config = dict(
    n_experts=48,
    router_bias=True,
    norm_place='pre',
    beta1=0.9,
    weight_decay=0.0,
    schedule='wsd',
    dataset='wikipedia_en',
)
Below are experts of layer 6 (counted from 0) of a mixture-of-experts language model. Rows are named router (the router's row for the expert), gate (a neuron's input weights, with its number), up (a neuron's input weights, with its number), down (a neuron's output weights, with its number) and show model dimensions 384-511. Each number is 500 + 50 x the weight over its row's rms, rounded and kept within 0 to 999. Numbers have three digits each.
Before each expert's rows: a language model's description of what the expert responds to; "gets" lists some tokens that make up at least twice as much of what it gets as of all text. This comes from a sample of Wikipedia text that the model never trained on. Tokens count by the router's weight.

# expert 47
Ordinal and counting words such as first, second, third, nd, rd, another, plus pipes and headers in sports and election tables.
gets: "| ", "first ", "|", "th ", " ", "one "
router:360499523516556530487440519561585459505486470416499575482408430472504463425538574471526523558443431499512551528568467438477506420434449453480403537421502502423471463448610426490521527433476573497513521459429500540487500471556478553626514542521554445563434482547565545480542567506519540501563482524516496462540546510546465486520525450457545523547531450507523505449482571471507402475466
gate0:476539530575564477567546531428518468464518513526404484515471435489498495462490534469484481480539456490484488456490546522661411482521533491551525576486547544510496488455518355414538497448523559502500410532537520428432456527575507470481545536524482528451579558577524458451453471430462543402620504544485523440424378463512518453547532476458525453513583446475490493441412596495527477526487
up0:457529443484482504537512528538462495595514476552535519517564517525492501569527418579515434495429518524486449475466403516392528492450520472495520456454432481405409427528404558543461593482528515511462473461468421462466531524442434456477486461466508462512431541398502537565545551576588539553502503512536500464583550535529473653465568479552502490453569523544514425578525419532514487516524
down0:501509515483542537414468505472578509482500464487572587422504484498423462451500452373516607516425471542435503490530479496557454442386479477549408538438419464551539571503517497447561522439545549461465568483490550512512515611506482556588450517604550481510480433522516504569462510591489437489528448496418486449465555484493460563411431544524576381558421506445511499624502542553472634569517

# expert 46
Month names and time words in dates, such as October, March, year, during, later, usually after in or on.
gets: ", ", "201", "in ", "200", "In ", "202"
router:467502467452565554482520455457444540522440528468470543521505556556555573481471445480515489528464420501566477539505542581575474507549531572586519510398440416469420491571501495572514563406564545581492452410482568454565471514543431489504521462486465504484471618488445529587482484588434566488556554549473485470567518538435501531449540476534597521493505537456535516511506472441516459507498
gate0:525615462409569564526526549545400541589509386495458470487459426509484574461495509589495588455440563524430494460475423451426383502433591529486501415555585479522482517417468482443484450461615534442446462497531559504567429617546523498551525447532446402518534458492585596489430480448546476513503451496577440518499532545492495550508467541521434534429500492512517676464534464455508456542394
up0:504507499475409567502396448493514495556519553454526557516506461394580494527524671423525518433545472500411523556536577517591547491563408518487424478515544489440506572537446519589568537513482488502551534588437441516496512496550448479593400512447483499489469449556574459472525477542521466442644449472572566496472511471579534597498492485485578593482521552473506537470552532485457548466549
down0:440526482494492574588429529501550623541490516518554465454523441502482483439502524523496436552514540572577464515556473400483454440485416425489446477498437520538412576525525567459462473551489523502537547511560432491500464470486481432461535551450489505540520477489472500458490448499512509493444456470484399566564521476543546433432479431532471423409491443455473457486499531585596474521437

# expert 33
Opening word pieces like con, per, dis, De, San, Ver starting a longer word, plus in and line breaks in prose.
gets: "\n", "in ", "to ", "New ", "for ", "in"
router:502473505540495562546492523529597560555444528462532488459431571528579519468531419480428406521525511489545430522561528529528514551514443545554416563509527420476458495538560516559562558516453461550464423445576485472578509474532408541483515454477474485473476484446394483537426508487580466527513459617448491464519490459469481458457490542586568549490534484545464527523592527497564430583418
gate0:484510492459394549493370569405513549513562506404482484497450544560575475393456498493509567514507543522453540521550503461483544529440456507493529476524455501566423535537491446540574480501442621496486597530384531510511508507440525441532541498511585482457498576432506534490559500600545524457486498469637564504534500494532455505447523492505553467457374486459546483409483516437436486516508
up0:535540322443423524477594465517511431498477444577573530513542465493437555554479590485541534482509422513396497441523535575512486551426564486554508507437544435461537419390470485483488459469479382508493484491638445482511443471620533517537505512477399500487508534545510471562534565471578511504571446528490452533539496503553404498448464552443409520571502500449501567567439442526615432477505
down0:522565492548577448513528526491516582484565508567561487520567550492563514563566590504586399508455596519431439547514534485482597562511431491452574535502387450470475449487570596554467485449468455501517493492531504481412500432576525508539545564515552496505448502478510503527545532555601539503430458482502466496464513598522519493536470524461539512518551604500541413638399535477574442567481

# expert 28
Periods, closing quotes or parentheses and the line breaks after sentence ends, plus However starting a new sentence.
gets: ". ", "\n", "\n\n", ".", ", ", "). "
router:495518465560506525533481502592482418556475509426552534459450518504529443407416465607451550506410528513511481417521431390557439451470539580542476406443516522416453473464561431587526513482437542473480470454481489555509485433524447552493492392482529473548526511562384507615415499479590583575552544552516476436551548485528403491533458485448581486548547430569430524542473553561579437492500
gate3:459491516526393524450551515525496537474406546492498399498489470561523443539463421589520474592512465499545569466636463434382480464469462455620488512471444489507487583594527509528488463504453543601468518578466532423521472512547392453462578483520474449548485534532465521533432504490505575418468544515548547539537591528437567444503425520467500545573490529474475535472467536512603482577482
up3:472496468444407518565437521468493505526477597487423555503477532408471503492478511515513500521524549462514540542518444490482564482459514544586539517538498450502462545495425515424531473558447586522451608473503558359522445530423423501492551490508403470540460452498481483529476567522488470384527508493484466538489550523478466469469501529488508485435529589559521513568500549466535476555503
down3:520572490419511543422565491514469549540433474542490502447566541503492511497446454517492501554455513501503591466524513464476500588547515480494545375512502545523515498486514567441446473575440513386414481473444457551447531550513503502543523458426451513539555565487444490540438457473461452538515571548601543497586529453475537472465489527474508468537567554454473594453499486424474576496674

# expert 14
Apostrophes in possessive 's, plus the last piece of place names and words, such as California, City, -berg, -ley, Scottish.
gets: "'", "0", "|", ")", "6", "h"
router:420575556510488458507457435537548416506544463480492452469442462515471455390518526431432495506462447553462396541649566437395455536474554570501428496506497439468419528427515457533550584480487597530371540455433506574520518428549530453564554569497526540575517468514408521470577421452547540596486509590507470538550508468480513504421479574587534491528431508542552474491506465503469453462488
gate0:471440501417473548518381401540568535420513553520528477495487504430478484519485477580504546475522390558504510413566528447486586488493454564549462429500558521516569440482619521476498569617524548474454564528524534535440423562421470536497525547546473515448406501566465607487529562625516500441517490532509521473428426584486517437590442527511614554515447436532468421410487452430533402462521
up0:552501564481455545519420477496507449490529447487508395554520487449440488494428539463546480539501419482454540491501503471398517487573494509528510422506533550449520508462490590487572562576569535506426533507490526567411473451562471441464500568546452554453543450569623532504521491560565498436529590491487602365501501525515488435438496515540491558467428441546424494590469437446453440481519
down0:474570523533398477542470465470479525548501512480471542515491468541444513590473548541512503474432532444450448538479461534490557491516505560541474423588483526531434520455508447482465489474519414485542472479525524529440523554471452557564527451510472485412471531426481493528438442509398516480486518503481468517474495488494489445473557536433497476536567533521477466505445385437515541475588

# expert 12
Commas, and, and in following names in cast or member lists, such as Sithara, with and Santhanam in supporting roles; also capitalized name starts.
gets: ", ", "and ", "as ", "on ", "), ", "B"
router:509509530469470483435491397576481481535527491535534466502467568546467500505513486533492448411548515542558505572539461446524550450545530485443499570554473526432448514519537527578561502526451552538444410510453487573566446545610590455531503495469559557619425565535464503607498527485547543432484514512540448505588451457509481549502478474426460569554558457553473555529448505492597471478458
gate3:620463553499547465397468475461502475515493490439514561519536462405533465437521532503513416533497461465561441545524492565435448494531510537502572576461517542517508391411552477548510520521412600541477429480445526515520368517447428433549455446543507448589578560461445468582534563523536450490552486547395509498514380503535457474531447506454519494493482469554395485469459472489590489490489
up3:570447474524518457534565419504465513599476458491506466518518436453550538475475446509511416496561566555577491517525512455472586529402562500561498504516476537486537566521549515520427480418502561403453487486544536606500534496509540512477545549531477426473528544506503599532515506443460528557535561509586439542413482581419523584505495581526561421540476514418588423504498501589413438416508
down3:507460531466500548479493567416436485533533458544530578467576468424530499530592546541473523478509578503555462453554573517586446450440526447561444482491432458521516530424480556402572547534441431480411440436465513464453419457447473559530461464545534533495525540428386435566403519568529525542588551559468508490556477557423610555441458529473466477544550517450471476486551563397473558554418

# expert 18
Sentence starters and main verbs like It, He, In, During, was, is, could, in biographies and prose, plus odd symbols like ′.
gets: "was ", "is ", "In ", "It ", "He ", "°"
router:484598458484530479504415431485481488487552412532478443474503448493504423510474509460413463497503538569465444500606590433428472429464527598545544521417467451546396529449576476501484552497512522529489460564477544593468449429586483571589523469519443537555526571554402512467392526535590550599516435455498492515520410439449460530541509476477466432572509452541562568469547483454546404530511
gate0:520425415503558487534398486461563587583464547425476498487513447470551593487493425524557450550413533572490534495554430557562537506440514497556544604427492473508403570398579535467527417478510497533486416505467525505508398535503581494518504442535570432500530566508492565466494461523501489499445493461524503517425536512433434456467487517534538559468463466442488519414509550404522472634471
up0:514542521538535439464394483391455508479550504421583460513533578521533531424504525474516512511556594481523554407552533474485444478448569510455540499451511516554477584535394507411466508559501453560513504565496497505519496492572500440537499384531563415516449623470425448476513475479574494477481525397546477550458424435508506507647506487506496500454510475476422475483478493447455511481511
down0:558467542529468438457515465416505500499442498409469496535469412435472486453450485444485569537548516453540510467471499484349520523469567460523417507482419398572463548567440516505521590516596546609507490500532481504497420366535474527438485506495436531437454499491490485525513503451523502468501470436443535435477549509513586619487451444471525457504514488501400513460493509515493557450486

# expert 41
Pipes and numbers in election result tables with party names and vote counts, plus passive verbs like awarded, composed, received.
gets: "| ", "1", "- ", "to ", " ", "3"
router:401565548435472491602529388499537452582416434457488514481462477450503446482434550556537515462508464512508463540511576562426467437518412496494423582499485476462472515551579493554506435554429545451390476519464522573457423557487433542481573478554516487547424491550471445528438458544544459553475534593590555444460576532483500508430511573533455503442550492564558451542466446518549430436501
gate0:499537544419571460459458456472460547520605501429462502462530479494394540546429537426559523461431609500487500512501501506489518435431556439536556494458510511537442592516386541515496468502383584560426516424471583519534480525511581440621552454550489437544576584515525534391475527493501494523449619563537469487572454505501524448446616516473528593372439441477468441511483511502487549491539
up0:482502530513517425479514507417566510623531526525506555444471489499415513550499534463497568519423482561557552495478506481496447488440447436454474575542463582535523445477574497595496515469504473497465481391539501556397479412480464555510577464515612606482467478515535480500483453418546445456565478471486600407581455464524598537506559452459541533602468530491432493410416484560559440502461
down0:513446522483555461462484568469457546428459612504553461468555522474548475570567464487496555564557421476545550472567451474527465572441494426458515546530455480576449558412519453579488603508475436472510441547505550541448417391537476515477460577464476527474568462539530588491478440483488437486446522440549571532563512472413594553496380529449510423526551489482505536518564541493471531513472

# expert 15
Word pieces and date or number fragments in infobox fields and tables about places, schools and railways, such as sq, census, parish, 202, line.
gets: ".", "202", "-", ",", "201", "8"
router:487524488454459391506444411591489467567498481429467544467470509501537467500430536546477543426510452565528450542652571454489538491446510585512523483532532450486550484467601442570562506562448501535533447448478489554433476498510507490502517478520461534518509461510455567458447558568578511587440446562592464490438514545446542469418589517485584528500534537471567533534463506483465439501504
gate0:483513445552494426429521491593489540548432423491549547516551374524412469520439515569549487552589498468568561429500553513526384391476494544491468543434465510460567505484455570446554466474447508588533519490521540519447481479432502528639492483525501452511483561549511549484500508512635533496466510450528416454390445579460532580506520512468516531540523436467428502516523460357489556504477
up0:491480483533538529493508451485495521395549477438545446492498389460495448516430510573487474507478497511500499550587461520544465556529441491518461518544550530434406465446518434549489517565457407595364543444497563504476540505418457595400475518529505449520429434452510471593511498608549531511521451480461552521508546520469504501481595460554495414559421535489528526549529578494417560545451
down0:470551502513510537500516497520483502500526506476554501568482422472484443423499477660435479476529448485543449464555507566455461512427579477543579535557483514535468481550493527497522501497468471476476596558491515549508470501526350615443504439525535530446449577425509472499468455468434470529504467507532556484509476501500428564485499547447463487477456463533458487449577538457532498474614

# expert 27
Letter and syllable pieces inside non-English proper names, often Slavic or Turkish, such as š, č, ı, en, el, and pipes in championship tables.
gets: "in ", "==", "to ", "\"", "en", "by "
router:444566477431541448568514389574562498561490445512523418403407432502481571521433447570466430525541488581497502550533476497501537497583465565609453468388604511498468481566529473476484552560484597465449415437566467531424481458576568540577488567541445477596502544594490506483427566511506412434542521493499452506474478495563548458500459515573457502433518543555582453513439419426527535456485
gate0:517434490521491434509612489513498524499462523461476462462546408501462571393589637573453524507581496563526487516491471495520440474509493425494593515529486523489545469480415456472548572545515536474544460544508369494514486402576488492540498502510567396470609478613521480549510531493498434516490497496461507427585419562557474565383536426414469496521527517441543490546589456423529472477568
up0:459500469601477490495472512506469481378577476440490450457494469521545458523473498496470475483456576472550591573510555465481440496579530492486457532589417401492515491484513561447510515463489541516465432413465498564521618522473620608563508526443445490461498584485516363476421504424507498524437524537397498477550591508501430533496434503511544528535505479504550495541486523499536531419492
down0:526459651372449594462571498491530542566559474457611522504563497561436495528508491469523464432472537555504500470422448451451478557555575556576525517519432401444491495465404567521423438566488503463441448427492483526532459472475500495536573574498479475600448461479450453556430489516427518581515583380473458490575394480450496496499556476535585509562548530539539452455484555444510504494492

# expert 8
Function words such as the, of, from, in after titles, offices and places, as in Viceroy of Ava, Senator from Florida, Ambassador in Finland.
gets: "the ", ", ", "in ", "from ", "a ", "of "
router:535472489517486466460511417476566489535453470453518473503524525525501516538560439526467436522526467546469364471505490610496468550466472465555521496479525432390542476442549437493441436539428492548409398498539585542582524442467448546540428458540473440483517593501540602572449454458559474529517461610541564486490420420418456481501529482555446520553585479510559470540515471468551544558493
gate3:476488547477501526535468488593502572644431532434403488529488458529392538449496584450452493465470597521551476510495521454545472561601482497460452532456433536506581496472523524493509407429450513537416516448478495533555547440566587472502454500578534483510527557561445489500538416549543608492521517520450505538549466579567480523528519525592589505521448514478533461633609443461396555517421
up3:479544432504453510495482551507437574464541521521596482484580451539503427567483477554509507500392505482569522519546513481469507469512559536516578605486579502589522405471500559492473442586510435492497518541481447509495480515500552533454521510499422517483519450497387506462536604500430491457603526511489410565475476450450576459519376523547440484484584600497588549419583530508521496445501
down3:548552394554515484413525460523467474464503524582521485529489488525467471463575613473466565493484478476455517438473544493458463436428538463513458478561495485516497520470470497511438568491399505520486420529534550529596511451546512383535564477446514514565551502531595522531527504501498452488510552526490591556503549512534525508543556526482528570402586477360508505469502572407488528404670

# expert 7
Words like include, including, episode, title, law, plus commas, dashes, pipes and line breaks that separate items in lists and tables.
gets: ", ", "- ", " ", "\n", "it ", ") "
router:433444479444484514540501486556510471560488455469440403512419487485557407584477479470477487537430556483541446524487489558533429466457556496512419444528519450455458457484511434484566430485521502624411385433453531493542378562490541420501495435540497486601433456536506449580536572537597422460427440474494585485533544454527435438540501485489480569526542464584482496422491493513550482530506
gate3:543467433440522519560585382533445451530433524462569455564459448506449546459486521400492416549512457481486433554474440543423576499524485477524527490385451558331477466536553532467480506535535504551481468526513555505541426575560486465596442478582464485553527526458540473585555463461475414479471465570568528473482430598400510433438568534435459539533454479517461462501521522499556514531461
up3:451462552451398564538542522413517553580593423508546508462406454533356522517562541571527519438475543509449505482458418483467400495480580430446499546419418463484517452378520546575456539516550491474510526420412581460536497559517437484515563374462616512439509503443479400441557537469596403461460506501507547438522423522518553444551495448565480446471439567556453443481566469439509490538508
down3:423460514560474559442508492359521482546548476555424459544498527435524474471537597420505443483535430505483563473547378400551529475537487533550496547499532552476555391587527501499528547496490563469512482435455581532531522576439521561504592518498602518508470418588475506493596561518569577544523515521484443448527443489465445460555524457455408515479514503489443555645506598514459495477522

# expert 34
Connectors between the two ends of a range or pair, such as to, through, or, and, &, via, e.g. 45 to 64, Firefox 31 through 37.
gets: "to ", "–", "and ", "|", "-", "– "
router:471595556498569438492582516484492443470519412569528538514522556570560590498479543461441491561455523521550494476619444441552430450595421477509558463459487480458568470527560524577493519519427415528397519443444551586458474454454478502486493472565522551438546451543546565421544458528488521557411443576489437473417428547547442477548477487454543482442462521520483463466521467504440478480444
gate0:511475461558456512521563463463522453545543498534397489533502538487480495501470538559508577488563482458528460473603515437524449462574499630482517507431525464534515382299504431443483553552513541541506464535447518545504507516594407484505470426575517466535513514399461492498528565518571527449611445480507604549434413500506464541432492531503470562477501484397498482493592479491531478579491
up0:450546425485513561505548470566562455499445490482474411462470471404421439476515560515500508495535567543482422419484480551422459612479472436511487572418411558517520548447534471578422506532477467554621480484556494509505471459480510479480455477528506394450504588544518466573561430471629471559464608462592435556595520469473547490433445560561563463539447450518611496458489473529511585491474
down0:512543428542453441444499432560516438449499507427526510534485479460478533452486452532424512601476493564515495414563478539510466507495509500504522508547478416510526579529486537549532482532464437547499382537457519504564506454459583504491550420531583426496480529551482490470516605528506535549537567526566500535444545559382478495438481501568523504497464569429485539502371637520457512478412

# expert 21
Line-start dashes, line breaks, pipes and heading marks in infoboxes and tables, plus prefixes like non, sub, pre, bi.
gets: "- ", "\n", "–", "|", "==", "\n\n"
router:459519475490505561616474500535457557535428451496443448413485463562586565528495410553521406582493526495492530451542570499553519519577440550520550444531486396475397511471616407427487500506440592563427430467480463540575457524532584567498515566482607428495524485523453514549546512547448456534492422524485521457474586562402441558427410452580478536593427449519517516474422470581536429531411
gate0:470447529467563576462560469439439562420487570554458483524466554497509518528544529515589519523458415545481543476572488502522465606484468524488517523450423465535505475563453531479508507439519452478467465518562562523528540514495414543550496597468455500537451504533538502471335508499461491469473457543454469529444468483510430544447515495494607614597476487430540535466498533469472468466478
up0:463521554383458468463503426463550472417452500483502556447481594531543579560561532531427503466556439477558436470499539463424535438404521452545549478487551518567454525463493533492630534542484450570463515506493486530521508471560592514470535581518466498488438487501503482502526521489499506502539543457486493462563384529562570494526434519498504536515550515435407493492476341499446450517479
down0:516498465539482457519456405459567626514396479444542452535520545508444499478476437463530502497429460381542516542552513541484465480550493411551458500466500531452484533498595483446577542507517534585523460456530458635609516437484557427413578451570486492423481490514465403448616470487543565450464505525485580446565505501520534489553503464440471470506477455394488423551458434527492531517480

# expert 4
Auxiliary and linking verbs like was, is, been, being, became, plus === heading markers and table pipes, often in biographies.
gets: "was ", "===", "is ", "|", "==", ","
router:439559521548438390552642552540398481519462557509534495444497441508479550486416507471396494519430464476538432446610509444546441408468494542480460433451439547499457537552477536519555536548471495541497446575522474481476451527564409463561471444524519528624583506507517475430431502551552453504504495545522492504446452497418464526428449483456517586473595414574480535509516424462513427489457
gate3:522461538414543554559534444571437583475450605570478570456534549422511539500435448507481467457444450484519539528596477510492443425469469570580450468574500482392554450524516583628502464573564542467455500488441474584463456540533597595550491480592517530452568464555455538469429499514509422437535467539408440435476487549567490427479517520446463537480475424533465519477487563479391481497466
up3:489450424577548420503575459475532436458441511485495495463468599503410529516575429403484486478442483553540561490559464456498455548459522525452506547503451469521482427493506463548513624502468405440565458526487508568449500490499540498530522501439481420452497536561544558553539478525550572390464426484501452432587541518601556530507592492440575404582465524443461504600390467588499496454523
down3:573459410541481544515532513460495431515548497509461425503491503477435513496508602502543648464488516442546529484496502513566466448486499501479549471525557484551566503459526464473505552454493450447539521496494584517492496446479545477507529439450688609464470440545536433495517536623519408515566544466524489488524449553470466487510500448383481516514527518408411511449494503481483445482493

# expert 31
Forms of be and past participles after a subject noun phrase, such as was, were, been, is, published, performed, found.
gets: "a ", "was ", "is ", "were ", "are ", "the "
router:429481441510470542486506521517435455518469493558433452402466556533554455461514419478487532472550469583500500521512461565536537478521537525495404490531554460514416487416527575401410491465561425584561478520438542432503455517510481572521509503512553431540463454494521466531412461560473513515451434451507489520517481570472548462481543410513611589519500382502555517444515433435487491452466
gate0:416507515432620424479512435521533432508554517534467473507438553497447564536524523393516485524562458434535511454650385480560431414470625521471534492539450516446475509482580450501500442504471528512511470526488517544488566481469427492448482536552536495451380501509621563518463457402374435564582445459489456527529528513532550511458475494605501535594454494555434578459486501423560555481528
up0:560544429499576463430482481535523555528481469422504553486556438463495597578547563473525446472521476547482524419510479561427484480498508554478461498511540510425542555427530500487529438584582520507498511548479537499425538518467501489563491558538355497537533407432470515519440464486516493595498503555589528522504370474529486477498577426466472506430580505527466458356543443532525527478442
down0:471485473479490474533485551556410534425422392476490512573487523577535511543486458551513477448495493482459487462483486551476512496546454527550480490399542476517545562510549459446464559568561532432518497430551541579534457446484540572453560440561516543496593542578481544570563510513473515466512608446407474451475571497529456450550432514524482414510493511487487469529456453441472485462423

# expert 17
Commas, of, the, and sentence or clause openers in narrative prose, such as other, than, either, Over, During, After.
gets: ", ", "of ", "the ", "that ", "as ", "The "
router:426463458473444494573449406489468516552572556571456527435466516431488469436495477554415542485448536497575428587612511500572377560490520476468452502562549499510542424536556440510512495501465625572496462512475505466493473504541515531444501521532454485522506448470467577485560509493580560496562454523422567384454533443440425479515459527505542476525547502489452591430409449489499536494416
gate0:528505537471593459419508394485546472491518415536556485527512569445463543460521435563501465503526533524554443510557541462567474523563484523439434383523543579442489456437493564407422564462471583513532489533518533608435492533533392518555542508502509543582453468496553522510559459398535491487480545542505524463591411493424626394482555476467564516486527494495529450466442438482556549470557
up0:578458505610452570564453563563496465527428564450508632561478488547423387547436500399428545429485489526404495472434492548474505444395492407477547473425507529514474497525525509476500570480530559485482565469467428473530518448604538533537467555484488439481474558495536529466484522509549480589440433449552422478480450432560383481500536535590436497562519447520589477598507504509512504491525
down0:533484403518466536507491580480420478467529493472498453547474460443512484444430442476494484496504482496563550518539485514504504509412580592553543563474517474584470412459500410533558549561508500451419551543449544630495495538508525479465548493554462526493558522528521427469421433586493502422496369514528530516489474419537469470411493436592625439565493497509541528547476546545430603521392

# expert 42
Final word pieces and line breaks in infobox and species lists, such as boil-ers, Endem-ic, Postal code, all, present.
gets: "|", "\n", "200", "199", ";", "all"
router:429495530569471479541521480558528435461507395553494405474502422417558439481569507538475432519420526517458528535574462494552531424443429569532479444540486414549486528543525497545450548494425572578415535495428421509530457523430482516509485539514521581549484493569428459468524468484533565472512540611483544473403497541532505589474539484528420456511490451456450528507473488441516549516400
gate0:469486530504521389482481536509518527610518466446410512464477481473526575487515431456447453573512537445453491519506501458529439505455504549547543557445468473499500514543425492516439533421448573583523495591465515436516541506495524535488486523450464540487606480502510501478426480532557481582427513533613506514526545468424499548457542458515480459408483534490508533376469514560452527473599
up0:493481544508455477431401522538525419493603556470484393464495518452426438453538529466556531522469436506551539442513470557460546457426496497661432445518416472478420468516497490493495547468506534487561479541427554571447535491493361542464455502532465523477475570519510565489524440552446495498482537472471539542529421508478568492561486500469532623427475478550520556523446497407444495415455
down0:426587573551498586520450485536382487455435613559535486505469568508536379421492541588522471515516513473499508462543467585491421543554471519507470646428553553578433569539565453405554460458500510488538591455451552525555529461501477506565416503492587557506470550522514474567541510472474504524566562533400496564436494532464512469542544531522550505503463485449568561448505427468404420466496

# expert 20
Word endings like plural s, possessive 's, -st, and words like century, agent, season, mostly in sports and career text.
gets: ".", "s ", "s", "-", "–", ","
router:509457542519594443519532474510551449441379488465532400407471508517473558434534567582543484408469530561598462457537553456487470483611548508491368497442565451546511411537604434510556463471418496579459437545558525455550438447496445590424505592487513517557526530558398552488448552560507560534529530527510556500547446502535527537470515526510443577540525533465436475466466468463469435514448
gate0:514516530460569467600400467428557568408503489482490487536482528395616480435474614562551486508461424472521511574566502642407541636431475503552557560518552439511395488464582426514516551454535466464560493432514433420505542430423445476569535447501483485453553458564416508395486507510481507447552518571480532477450507444498480500436511419529519435426519495441555508484447519498435419477454
up0:526535490546487437443451586521509450471434485619468470534544531491616495460551486565485450533547468472504563511488421497544585497543488489475557516599503417444518445528444451485526479509493510487466473498523465460495504556520480435552426478496425474513490479434489533477491503534488517606501552523552517486505563354554453521514516545443518528604588454463525520502534504437620499468533
down0:519471622436470571566510578508543502432458591536534461544513580551562492389462563529583484463507467549417436475406487476540485423493453363466573557499598513418548611479490465449502511515495499447582556409523521449546558541533460514500492433510566488503533514463500472406483516463493484531465428480515485505536501487483435614483513497433470524559476519587390483460503473423581525490545

# expert 3
Prepositions, commas and nearness words in location descriptions of places and battles, such as in, of, near, nearby, leaving, enemy.
gets: ", ", "the ", ". ", "of ", "in ", "at "
router:495431537500512506539591419525467555531453471424563467513472529456570535484472580603435485554425583537471509523585479490545434527580512541584488529382506476529427567457582473580505490558534498440486429446449570500574485524589556525513573472519463530613527547566455440505527523543458520533550532543558522565480445488435526449481479469608556498528520573517497444500510499441598532514518
gate3:520578477455493525486514512549516482470506521530459486473515459485503502529560518524581568508368479513471594469504524415508500515463485529603520439467434482490458500489518466590510457504544435518559446518439574420533460457507477522483489439452487502565542451513427547464578476564531441540506614595528511508561491483473515439544473520491491458530471501502450532499490515532500511413465
up3:470389491513440571411466535452531440473476515404573404528536527425442536464461583569430524505551523465592426540531593499400565556428534489522491507548547498513452443499491504416513464438496439492478440533516548557508435416436402473530498573569572495475434529540527592478485454516446545485510517478422421499504466447417532467485427600515487481439518475467513428474485468525491525545489
down3:504447482555522518519489444491581542468422479474489458519487438441491499490508445519460414495549444448504471503504485453487469536473446518451565570474471530587519544457462507486506445436439499484558406450416563504630490542521566572561482604531478505471441568506482535464421522492492566569583491380496504520441486521461534427414618567524519568502452488478575483508569542529528526521388

# expert 29
Final pieces of names and words, e.g. Slaugh-ter, reli-ability, plus digits in durations and results in track listings and athletics tables.
gets: "0", "3", "9", "2", "'", "5"
router:455545480534564439477541398497543433552441485414527503439458475417502556526510543450503541549557508607520520524631563509511464464536506586520452542473542408443553463438539438576507464555449477484507502511457515520590513435541449526582444506529521425520569523541467607579548474447500546487442530446510510441518503581527537480523434570481508540468470507497524544429421464575499538526438
gate0:513511494456499524476550476463628476478577467518532566580584490450532466520462434463420532472465404494414438500549468529455609548392597431498514440557579450461644480552522479510585512511519537515497516481505449550553426474551615488531487492450514470557407536543492576480495470534418461455574482491463418494655397511486492522583584482485488448503488431503477403477513463455507564478457
up0:573438399469428430543468477504587451437539492424505487561497487459504455581498465438415379495554509567503444515529523373457549483499503412510505573520509536574582511629560433432514477516416560444507511456465437433445584532557597531494384463552419490471529460409569468489552535496415524536548474484498464557555488482477490469440589562511519539491498452457488514444477467485489561485534
down0:492493462560455552607462490471518521485579424531504447485585467513503527492473444494535458506487453470515443530483468527463551500493465524452545483498461483484429566565514563532507453545409488395474512437485488462507432498493510532579553514472401521567455566375579475513523512510574477576528548500500455447548519465564513495504486511453515519470443459506536525556433525483553481554478

# expert 23
Pipe cells and prepositions in election and sports results tables, plus plural pronouns and determiners such as these, they, we, have, in.
gets: "in ", "of ", "by ", "- ", "his ", "he "
router:468489401504524467581597467545523518507433424466571446489454503419558549477444434494525512454528584588481477499499532539518527476519565466558424498405615541462591557474455518571461472501550597481523386532491564500487404567460447498473461588472541500435578589620430583530516433454468540401410529577465515394471490508464469536570519498563481619485499444418505530521449464551499418565470
gate3:512565572564542495566540532561590527546495469563457613496412526478480620443458542516587532497558473472456539532470477499548453480530554398447455476458532539501432510483534517508594446421515517494511521480473567489373412515660528449524481466466462572459575488456486569440497469522555427450539538510496397415512524512487436493421573530557535523456396528550383498567506456507508470450496
up3:404434477490550452497536449523493546491483569463533466490366522438476420468523563436451496497522504523528561446485504481518476560507468423515603481479460532579468504548505490526566361403509493530517528569589593556593531423507553491456490479536519450444580531473528558562422547529459513475560443486506548477543502616509511462561594412503598507483529442533508549552491566515342474487444
down3:519563503514483432506514485483536440452536426426453438478497405498458458542521663532448421464458479462456560511580488531547460408569487510504545526492498523527556474593484574468536450597459413606545579427462431584512521549558471505417503542478569479552516474572497521526484439402451536504543502450508445538551446549492449546551429496521541466413503490518487400420484533463548507518564

# expert 38
Pipes opening filmography table rows before years, plus quantifiers like several, many, numerous, various, and the pronouns he, she, his.
gets: "| ", "- ", "\n", "his ", "he ", "He "
router:468510440430511456574580448507451429512527498402451490395482504500470522521561466490511548504535581524552504437513545560553611467610541601527548466502483455451449418447568526428488459478558528573530440499535447592492437498487550500433381437523439549580583488556459521541427513448578499444469476560467543547512549478444534552467532561508582516506523492554452549515393560572625479472432
gate0:506416491483492502458537533470507518421477494494509459524479443460555511553495594426485381478419488499481517484422468550466485455556445523506458539531564468561513490552446486496528503579518487498431506637513483499436518554454491480529541490535506494539485457557473529556515541435549425435561499514582427465325491521549560454529511433447536530500576540446541591459418554552509501530492
up0:528575500507504540545640512558573478556572532496475369502402536600446500463566505476539506441454666488462503452560476532455440523544521495425410449551539515505509520470536465494410533482600494544419462500500557562508598487509468451428483454490535526545445462488492541504458468546521577581518483522489508530512517551435520554555529403534452479449440542456527440478558438593528518485489
down0:532555506396493510540512521546622442582496511533493495473522445469566547510408455476498585422487469530476478535499434497512502453449492352435545521502511496387533521469587482465580485396414485557482435397452511501554523597505502444584550510466482510451406500482458453409498482578488533599484501522491521511555450483484474498485474517495481457545483540513491572507484531498530483551487